Experts of a small language model: 8 picks a token.
Below are experts of layer 9 (counted from 0) of a mixture-of-experts language model. Rows are named router (the router's row for the expert), gate (a neuron's input weights, with its number), up (a neuron's input weights, with its number) and show model dimensions 0-223. Each number is 128 + 32 x the weight over its row's rms, rounded and kept within 0 to 255. Numbers have three digits each.
Before each expert's rows: a language model's description of what the expert responds to. This comes from a sample of Wikipedia text that the model never trained on.

# expert 6
What it handles: Openers and line breaks. Opening parentheses, quotes, line breaks, heading markers and the first piece after them, often in math, tables or section starts.
router:125106147111061145058143135115152106124173147214093116122105156084106089155140087130110155131137063095180098112177146098135177141127165200114146207186125108154108157158093155131159124180091170136165156180144104115124112128162136190098137131070142116132092155113139092169063171151153133097077086136162107130115165072163133125133175085110085141196131098076104148141175111119111159096104113124098165082116123127129084120138090162131149130104116185131133086085122143133155091132137114092134135118129207073092155097182110166158092102127105109159087123106164108090134114068127158127108142121131120100130054113114091165126092096150154061190102149139118082135123171197123160143074
gate1:127094184160100156115148107154125143114123153143157104107146148149170107093108171148169140112149085132074070107104113097123077131131124178145090074120145133136061132146111084111153098191152104112100145142140139178167162142116066067106154121169137119127093142193133099099204110146165115197117103126118126122063171149104131186071180131084097126117125086142076110190143132120105112119113145163180141094145148117148090102155134131076118068124116125086097210113168137145171087180107100153134140110103069095177147086127160108149114156135037211113162148149100157121166154153157102140146138123161093096141085099116146144112092138151146104202124170164118144115090142104206122174085
up1:173138081101151132112113168111118142113108132131097151125144151107067164124071091118145140097090084131177159124112129067103102078128155148132154131148144152110142089149093168197136140106105108126109051177140154103136121159140092094097122066130144142166126117112183086154105113186128111138154106112127110109123118098064159118163162148120081125133203101132056149143096159119104095136162167106151163060198094147117141141135143148209144108072159130114089191125102165186152093092108106156163183124125181140087119166172193131141097089110183099151071137058103140178115171102119145081145166135077154097116112199133139125115121094137174118063160129161157083129185122112085160127163

# expert 1
What it handles: Subjects and linking verbs. Sentence subjects, mainly pronouns and first names in plot summaries or biographies, plus the verbs after them: he, they, Daniel, was.
router:110175130137133137162068141097083126140116153122091073097140157141062163089195165140173173146193158202107150132133098103134183125195110155152103140105116132169215105096207104195143093119130127171131181174094158150105146165166133111116130129129126077114112139151134134186089073160146109179121063120119125093145109163110071125120093090162135142124077154092151100177120172129133127101099123133128127147162124189151119110152147120072221143146117163115201162112119102093154127131131111157127093127118053079135105154204082105173145162104118127085180152159079159122139146156137061121151169122166154112141101186111166143167135127134152181128109119133138154092115122130111147122148
gate0:112166158084170106176134155137142162111174135138142111156181130107051099076132141078132106121063129107090107176096165101110141125155150120123144197128146184116102142112147160179161091127136113192031125136195164092105157158163119062133145144139068118135119096104114092136166110119104110158161097103097171097184163119190136141149112075097111126141164120125061112140117125088127072109147099123082114060119064121142131065135078104141105142134159153148146188104148068138154106118126140213140129118166107068120118128149126090132113134081103108173124113174132171179124132130084156036102147104139076109072150162092154072090112121154096144130113130104134120130109126095082117179129
up0:126131149085106084156171119141092121131111149108091100142133139119154159101131132141105149048107202148103164154080169126114147108114154103149139108178195099131132143135166133174134149119140196106137121090118102112200058176155121146145083119106112096116153087154087135133145109148117129118127142111149135039164101112190108168143099142060145152098094169126082159166147158124125113207076154110183153118111048091151111136096122146137142139108089158091174166112134073055157111088087094159197141103125159188067115100132156111131165119122126120171130157145138098114121164169139146101173175074167063103063091123113184150107144136114090204157091131158105148132090109126167117101147

# expert 27
What it handles: Commas and clause pronouns. Commas and closing parentheses after names or birth dates, plus subject pronouns and connectives like he, she, who, and, was.
router:158131078140127080130145132155142086179158142114107126170168110166144124091193119143095117156140090171117162103078093101074137151155131146160081093097122110149141115099151118111095054089166086147097173172113101142091095141123160099119149118148174108107139108110092063138182123136136110102139159138102133127143112128108123151135144089148134107190072121149136122136107098112097128096107173085086150162186137092166165039058183178111091126129146131185109086102139206153114082117148117138091153109153092079124169209145073125097142129098052164118109157106123143162141112179101050105092091118067109139139134057122118119109165157114159178073108091101131183166139123109077104159107
gate10:164139086181158126092196133113106132165151120152137118112162126155112132107127177130184137137179140195158134091063193114130111141084135125163082087119167148112187115152113126137141101130121158119130115140136154193167135113137213157099145095094164117115147095129084066144152093179170108145097140125144117163146163115159187116143157124121103150152123142081153188044120121080120125077174122143126091124228139109125125108136127112135101143121118104208098077122097137200141157149143161128126125107109168146141169172085081111063140134107007081142133167180121057130112138169145082109156130114123139110168140092098081132155140126164161134151124124182139133156158163135074089117125
up10:104146129121203105102191180164115121172161122112124107111196116133099109150135095143218138150100141152136123143047159132083173061110108105199124120196138092135136164133144188142196090130122100095102094104121133114193092123083130129098120108106108089127123183120057121137120093145106099105071127165133108147154113101072101135167085183135133131104123090100092085109131163126131124186179126117103120131176120123161153123142142106138110168134127125188110158078110078164191048063113140169160089177154100080156154131124130148094154068095093116108123111145072107129088104130140150085144137155120144143143149152179169087124198165105174108097131098157152165142130174072138143138118

# expert 19
What it handles: South Asian name starts. Opening pieces of Indian and other Asian personal or place names in cast lists and tables, such as U-day, Sh-andong, San.
router:105157130140089116162093120132075052143189098154069102094145158123180082140175154129141112101127120118085134049150128160157099114085158123126077160137147061140095144080139129171097129092158075136145106100077165139136128133141110132077149150128182110142081077154169151053162115115173148129130068126119099109090111161135109131146120113135102103147142170057112109127082108109128099139154176158085162134128155064067157145170152109097177131190119095144138091125114116120109144162157130204166208072145113125162122135141178111197213175090117109163181165146070143116124137148104073158160114099132170124104192163107121144170178107114144158116129136118114140119137130095183158130115
gate1:118125128121085152203115188121128136118120088164122161155137163123116091172091169108103051117112155134151114107150112185156068128072132173122097114077097136167152113148100166117154080128112109128113129128173108173128123161109101092147143065111093088164136139138172094142117161059151166203104119112096148088063154130080128135117175145170151135139115120131169153085116088123143093118162195063187162130130147128115121116130135165152172110109118123089112106097132111165148111107126115099192093084139125048135100107141166135143135146154138082149114068088146167091125083187136064185142121143086100067071093155135031110142170109094135154128167144060086117147087144109128156183143
up1:081147113224128084116129199129159165114177079140134132148141149070152114106124166072111084125098162084091115074135117123089039094141158122097117133107077146175107089093104191116069093101136093135145129148148163187082102151092111123146117092106125153077047098136126116171114166094138110103080103118115186160066145131156124158155144138107073153118158137166150169101134041116113064118081178113139140112082136096156108128095112064122124121158133147096144182120145101077170127166151106107106148159140141061069185107129146145119108145146129078147211122134182122119118135122139110163124104155093090110117094128058111091120153085124116115130131093123124132154119099121118084170167